Experts of a small language model.
Size: 9 layers, width 192, 66.4M parameters.
Experts: 192 experts in each of 9 layers, 64 SwiGLU neurons an expert, 8 picks a token, a sigmoid router.
Below are experts of layer 3 (counted from 0) of a mixture-of-experts language model. Rows are named router (the router's row for the expert), gate (a neuron's input weights, with its number), up (a neuron's input weights, with its number) and show model dimensions 0-47. Each number is 128 + 32 x the weight over its row's rms, rounded and kept within 0 to 255.
Before each expert's rows: a language model's description of what the expert responds to. This comes from a sample of Wikipedia text that the model never trained on.

# expert 5
It responds to: Digits in numbers. Single digits inside years, times, scores and coordinates, often in tables, such as the final digit of 1978, 1:45.40, 10,000.
router [141  76 148 166  82 167 122 108 195 138 130  76  81 113 130 116 126 139 113  88 100  92 184 120 141 164 105 124  89 108 126 164  72 133 135 132  78 145 162 141 154 182 145 112 138  93 106 148]
gate3 [121  48 118 129  90  97 113 124 146 178  96  92  94 223 112 160  89 144  79  45  89 215 152 162 120 104 128 127 147 134  60  89  72 169  88 167 172  87  94 160 119 131 107 115 169 139  93 165]
up3 [104 225 167 124 150 156 105 151 100 119 158 135 176  79 167 112 127 104 186 158 175  21 132 143 167 146 112 119 116 122 210 178 168  92 161 120  93 142 109  79 123 131 131 153 100 132 175 116]
gate4 [149 139  79 156  51 114 145  93 123 128 186 115 111 112 161  57 182 127 182  90 123 134 104 100 150  99 149 170 164 143 122 138 139  99 118 149 119 158 180  93 114 149 114  93 152 132 106  91]
up4 [172 152 112 165  87 141 139  90 124 131 156 146 151  93 200  69 147 140 167 129 130 131 146 153 121 107 134 182 144 156 155 136 155  90 134 151 126 190 137 119  81 119  65  94 133 146  76 126]
gate5 [155 140 228 118 110 154 177 149 118 131 166  90 114 108 122 109  85 120 128 114 106  95 122 115 165 218  97 111 162 135 137 140 125  98 162 126 153 134 188 104 157 146 100 112 160 147 118 103]
up5 [170 115 194 162 109 174 116 130  99 124 142 130 112  91 147 142 111 148 117 113 107  88 103 151 113 170  85 175 165 134 138 150 104 118 130 121 180 130 163  97 126 147 104  46 120 138  98 113]
gate6 [150  83 142 107  35 127 167 133 244 153  91  99  84 100 109 105 128 132 102 124  97 124 118 155 170 113 130 109 136  90 171 140 104 124 148 122 113 106 210 130  88 118 122 131 182 122 142 120]
up6 [151 136  73 146 119 162  57 157 135 103 178 128 152  77 145  74 149 119 122 117 174 149 132 118  73 114 138  95  91 158  87 157 167 134 100 135 130 199  53 124 171 146 149 137 151 131 203 111]
gate7 [164  77 151  95 162 106  69  92 131 105 113 111 129 204 123 132 150 114 111 160 127 163  80 123 179 159 141 136 181 123 108 128 108 114 110 109 134  92 148 150  34 170 156  46 129 132  94 124]
up7 [180 111 160 122  96 129  87  77 159 139 107 115 128 107 124 108 161 111 120 251 142 111 106  88  98 158 155  97 142 153 132 110  95 111 136 120 140 160 181  97 134  90 149  95 130 141 172  92]
gate8 [ 96 141 125  94 188 108 125 169  97 112 180 128  94  54 115 136 154 121 144 110 164 129  96 158 147 145 130 140  96 101 158 142  89 135 105 136 101 151  85 148 188 111 158 138 138 182 187 103]
up8 [112 125 102  66 189 151 108 136 146  94 216  94  69 123  96 122 151 147 124 111 135 118 121 131 161 137 154 204  93 146 116 109 157 130  98  97 105 158  83 104 164 115 188 169  82 118 118  91]
gate9 [ 30 141 140 126 188 169 128 152 124  94 173 156 124  43 126 118 138 125  63 194  82 144  90 122  79 140 118 147 179 121 125  60 113 124 135 126 167  76 116  77 157 182  91 133  95 127 114 152]
up9 [ 24 137 118 104 149 133 126 148 125 100 191 148  91 115 103 105 112  93  59 195 117 124  74 103  60 136 141 184 156 140 146 119 124  65 139  89 175  91 113 154 118 152 131 105  76 105 128  94]
gate10 [128 142 150  97 116 158 124 144 170 127 148 152 114  92  93 140  82 113 132 168 134 100 185 103 170 153 126 174 130 184  69 133 102 153 116 123 127  71 162  95  89  85 155 152  73 184 159 172]
up10 [125 126 135  53  86 123 142  87 124 145  93  82 105 141  96 151 167 159 117 141 143 185 171 106 138  94 144  96 123  95  55 167 107 111  56  52 154 165 145 144 148 121 133 186  88 103  91  88]
gate11 [127 133 105 123  89 152 151 114  73 105 160  95 119  49 124 152  95 111  83 129  81 192  72 155 137 112 116 186 157 137 175 173 172 111 118 123 144 110 167 186 154 103 102 158 131  81 157 199]
up11 [176 124  78 181  76 188 145  61 106 140 115 134 171 103 160 152 201 121 144 129  88 125 139 105  76 108 119  58 110 126 155 137 116 125 141 170 120 126 170 135 101 101  85 115 135 102 122 100]
gate12 [128 140 155 112 128 105 130  91 158 105 100 176 124 157 168 135 139  71 168 124 152 123  91 139 183 107 178 107 118  95 105 159 115 124 116 124 159 109 109 111 107 106 167  93 111 167  70 112]
up12 [124 162 127 169 100  97 174 169 111 120  47  85 107 119 112  92 120  84 169 162 128 145 110 166 114  16 151 147 105 181 123 121 148 113 113 134 162 119  84 203 130 175 159 142  83 157 104 151]
gate13 [129  72 126 136  81 159  85 109 124 120 122  77 141  74  76 120 122 154 131 156 158  97 228 113 124 119 106 121 136 106 113 140  57 141 156 120 128 201 151 145 192 138 149 108  91 130  56 118]
up13 [103 123 178  98 133 138 184 171  85 149  83 145 150 115 156 152  93 158 122 134  66 150  71 174 112 162  84 126 168 120  68 149 116  86 116  64 101 146  93  72 168 112 209 108 171 122 129 111]
gate14 [106 115 179  88  85  92 103 158 125 112  30 116 117 147 116 128 152 179 132 119 167 110 178 166 148 173 140 150 179 138  75  92 156 125  94 119 143  61 114  81 152 106 166 144  84  91 148  90]
up14 [ 67 136 188  81 126 120 153 170 101  96 108 129 115 149  72 141 156 168 180 152 153 124 138 103 109 160 159 135 150 128  81 185 133 117 105 137 127  63 160  91 157 125 124 143 143  95  27 100]
gate15 [169  96 131 118  70 118 104 139 112 118 120 112 117  95 151 122 138 142 102 102 102 119 126 132 150 134 134 132  78 184 111 122 177 146 103 155 124 123 129 111 156 114 113 119 117 174 161 139]
up15 [ 77 150  89 203 132 120 133 125 177 183 177 135 103 171 154 154 136 140  89 156 115 140 129 101 109 129 146  97 169  82 150 144 132 112 132 108 118 161  78 144 133 134  99  99 156 108 107 136]
gate16 [127 188 162 187 123  94  51 188  36 157 134 187 167 106 156 134 124  99 131 115 116 129 117 153 156 110  73 128 147  97 159 134 112 113 143 130 116 104 118 180  74  82 100 167  71 164 168 129]
up16 [165 170 121 175 150 144  80 153  86 115 149 146 134 144 147 142 148 142  94 106 129 134 131 119 170 118 103 104 122 131 146 124 156 125 151 165 152  83 132 164  63  74 112 202  88 128 151 120]
gate17 [160  78 109 162  89 151 126 136 135 144  46 116 143  50 111 115 104 144 106 202  92  95  94 122 164 165 148 124 166 116 164 165 155 130  88 134 130 138 156 141 149  85 149 153 130 149 112 126]
up17 [ 90 116 167 194 125 114 156 132 115 115  81 195 142 127 130 119 156 121 107 141 123 164 130  86 131 102  98 151 101 139 121 150 110 108 120 104 118 155 157 148 134  88  85  73 204 147 188 164]
gate18 [148  91 154 169 108 130  94 159 133 155 130 131 166 141 132 109 138 104 120 116 139 167 156  58 150 111 115 111 103 102 132 213 108 173 110 157 137 168 107 125 140 147 115 153 153 178 106 138]
up18 [ 78 207 107  74 181 141  82 104 124  60  77 116  45 137 121 122 122 152  87 165 119 137 104 146 105 108 166 110  74 152 149  74 171  83 115 139 169 104 128 149 187 111 169 117 103 115 103 126]
gate19 [104  93 159 190  93 189 134  99 110  68 117  94 166 115 113 147 154 146 201 134 157 130 209 120 141 176  60 142  85 126 123 123  88 126 167 118  95 106 133  77 133 113 122 161 108 129 113 157]
up19 [179  59 144 189  94 125  77  81 141 122  43 144 207 139 132 139 127 136  87 103 125 145 163 139 151 129  83 150 166 128 103 166 162 150 131 171 129  49  60 175 118 131 121  87 100 119 128 105]
gate20 [156 155 184 125 136 144 170 145 187 128 159  50 119  55  95 125 168 142 101 106 187  89 152  71 105 207 110 138 122 121 136  98  86  73 135 124 151  62 126 211 143 124 139 131 104 109 121 118]
up20 [ 80 111  32  93 153 104  98 123  94 170 105 213 172 178 159 137  66  96 187 206  84 141  63 173 142  91 186 148 144 144 131 204 129 144 136 124  88 185 127 111 140 104  91 108 128 146 149 159]
gate21 [137 151 169 124  93 140  93 122 117 156 108 111  63 152 153 166 140 123  94  86  44 110 138 131 183 148  90 171  84 162 152 123 140 162 148  88  85 115 152  84 202 202 112  48 183 120 118  76]
up21 [127 146 186 100 132 130 157 132 113 118 147 169 159 149 149 123 136 127 114 156  50  80 158 130 166 105  57 165  42 129 112 155 102 148 113  89 104 142 172 120 185 154 122 113 141 129 144 101]
gate22 [ 80 132  95 138  87 129  84  91  96  90 198 146 135 134 153 136 147 115 124 120 165 114 124 170 146 122 133 177 131 105  92 143 137 121 113 136 101 203  89 100 123 107 116 117 146 129 176 141]
up22 [ 92 145 116 101 127 129  99  91 113 105 154 173 108 120 186 158 133 144 167 156 152 128 145 212 100 106  86 156  81  73  76 150  91 154 118 116 125 175  90 109 148 156  91 129 110 124 178 202]
gate23 [167 107 161 118  82 109 131 127  70  91 131 124  84 176 168 104  78 126 184 133  50 133 202 144  75  84 143  77 116 162 115  51 134 119 110 169 148 156 167  98 150 152 224 134 123  76 163 118]
up23 [147 141 189 133 110 111 188 114 128 105 148  90  80 161 155 104  93  91 187 109  83 107 186 114 100 119 106  96 101 128 139 108 175 114 109 164 127 159 127 156 192 141 211 124 109 104 115  67]
gate24 [ 96 149 185 107 158 165 119 114 140 194  74 141 111 109 121 116  67 130 168  99  88  39 206 149  86 109  49 112 122 135 157 131 120 116 123 152  77 184 142  96 125 164 103 117  93 121  99 137]
up24 [172  89  95  96 177  68 135 159  91 112 133 154 156 196 136 147 149 143 123 195 139 137  95 145 148 111 162 123 116 139  94 147 175 110 189 148 164  81  79 162 120 121 120 102 150  90 167 142]
gate25 [161 121 106 138 134  84 114 139 195 141  82  81 131 166 121 110 179 144  86 103 116 110 180  67 127 131 126 130 109 164 152 115  41 162  83 126 112  90 154 154 151 159 124 115  89 118 189 120]
up25 [141 164  78 161 135 175  71 116 167 119 109 127  86 146 121 144  63 138 127 188 124 119 165 123 142 103 155 111 153 182 113  93 161  75 125 120 139 123  89 109 135 111 111 142  73 112  96 119]
gate26 [136  92 133 141 122  85 114 146 123 153 137 132 142 121 121 113  73 126 130 164 103 137 183 109 113  92  98 138 137 141  83  99  95 125 103 166 106 133  94 163 150 165 160  85 144 107 129 207]
up26 [152 216  80 165 174 179 121  71 100  94 158 132 170 109 139 115 142 121 130  64 179 147  74 130 137 154 111 100 122 124 175 163 127 135 138  88 140 132 149  61 136 144 100 225 138 160 139  61]
gate27 [ 98  37 115 111 128 116 137 172 141 155 114 141 104 115 102 202 123 180 107 143  90 120 143 135 123 100 150  96 184  64 123 163 159 137  93 132 139 112 167 196 131 123 131  84  88 163  91 169]
up27 [ 93  71  96  67 153  55 122  92  87 157  91 189 131 143 130 148 170 173 140 132 124 177 147 124 136  81 133 115 184  85 117 109  95 142 127 129 146 137 150 153  95 197 145 121 100 138  80 161]
gate28 [112 122 251 166 138 151 110 172 140 114 143 123 103 122 122 154 120 141 183 148 129 115 106 137 140 163 131 110 108 129 168  61 107 166 151 123  84 153 131  80 111 224 125 135 158 137 122 142]
up28 [128 135 144 106  87  97 151 124  35 168 166 121 118  86 168 121 137 125  95 181 120 142 123 113 109 139 133 125 124 188 134 124 131  82  83 122 165 106  96 106 146 160 110 128 171 140 139 133]
gate29 [121 134 164 133 164  89  88 144  98 141 118 149  76 147 168 130  66 130 119 138 129 108 213  99 141 125 124 154 149 164  82 172 138  87 178 126 124 137 106 128 136 168 135 102  76 105 172 127]
up29 [ 87 159 159 111 153  97 183 131 151 127 109 122  91 140 148  80 108 109 120 133  88  81 147 141 103 108 122  99  96 134 130 137 127 125 190 145 118 135  75 141 164 143 126 198 135 147 207 180]
gate30 [120 114 168 125 144 143 177 148  88 126  51 142 185 119 135  89 120 211 180  97 105  91  33 128 155 148   4  89  83 154 175 107 138 124 158 131 143 128 132  81 144 131 113  94 177 175  59 143]
up30 [128 171 168 117 188 100  90  72  44 141 125 139  78 125 142 228 114  91 103 103 136 170 174 129 144 120 136  91 175 110 133 167 171 101 102 114 100  67 115 100 156  59 135 168 152 108 220  91]
gate31 [115 162 175  65 103 105  70 114 123 125 110  35  85 156  97 137 113  99 111 124 144 162 120 126 112 139  82 131  90 147 126 124 130 151 111 139 125 119 149 172 155 113  82 144 123 101 160 122]
up31 [106 195 125  60  90 111  21 139 139  94 120 114 106 139 109 104 171  95 148 127 170  95  79 151 149 152 116 128  73 130 201 162 140 129 128 120 121 157 142 167 146  98  94 107 106 147 176 111]
gate32 [127 143 131 159 165 159 120  99 152 111 184 179  96  72  99 153 142  94 182 141 127  92 199 145 124 152 172 103 124 100 161 144 119 192 163 114  62 143 165 137  97 145 122 109 196 120 185 143]
up32 [158 122 160 115 104 179 115 188 166 126 155  97 135  73  69 128 103 111 100 161  95 130 137 136 115 140 122 149 110 136 138  88 185  48 153 110 168 213 140 150  84  96 150  95  88  83 123  60]
gate33 [164 130  96 136 115 153  29 150 123 101  82  83 127 139 122 101  99  61 151 149 144  85 147 135 152 127 172  98  73 105 117 116  69 105 124 133 139 182 158  99 162 169  91 138 134 109 134 135]
up33 [119 163 192 130 116 127 177  91 110 174 139 166 155 131 153  87  88 122 136 100 103  86 152 103 179 131  81 119 106 106 128 105 148 120 129 126 141 106 108 147 130 148 100 143 121 118  98 128]
gate34 [110 123  92 162 108 157 107 141  97 126 122 148 112 108  71 146 151 131 167 130 175  86 175 141 149 152 146 180  96 128 119 185 157  79  81 115 109 144 157 109 120 109 137 164  56 119  89 158]
up34 [158 149 170 137 170 177 143 123 204 142 119 125 121 109 108 112 157 108  90 166  89 223 163 125 172 159  50 140 167 132 159 151 112 111 122 134 121 159 139 146 105 137 108  93 119 147 132  83]
gate35 [134  73  86 142 155 130 126 115 175  74 135 106 119 167 118 162  86 112 155 128 135  96  79  93 139 103 193 185 143  91 176  83  85 144 150 109  85 169 117 101  93 173 142  97 164 119  81 137]
up35 [109 160 131  93 112 151 118  92 132 101  94 183 165 117  81 162 132 126 134 195 128 136  79  91  98 140 154 154 137 179 147 102 113  89  81  80 149  97 138 132 153  88 136 182  47 106 152 123]
gate36 [121  95 109 122 151 176 139  95 202  88 167 183  95  89  91  92 121 153 104 125 140 136 196 105  81 160 157 114 127 139  94 149 168  95 152 141 133  91 104 125 104 115 101  99 116  68 125  75]
up36 [144 124 196 152 147 107 131 142  79 127  83 158 112 165 153 129  83  67 179 116 129 122 145 156 133  99  81 153 131 150 180 148  78 113 157 174 155  63 130 109 165 151 101 160 127 131 133 160]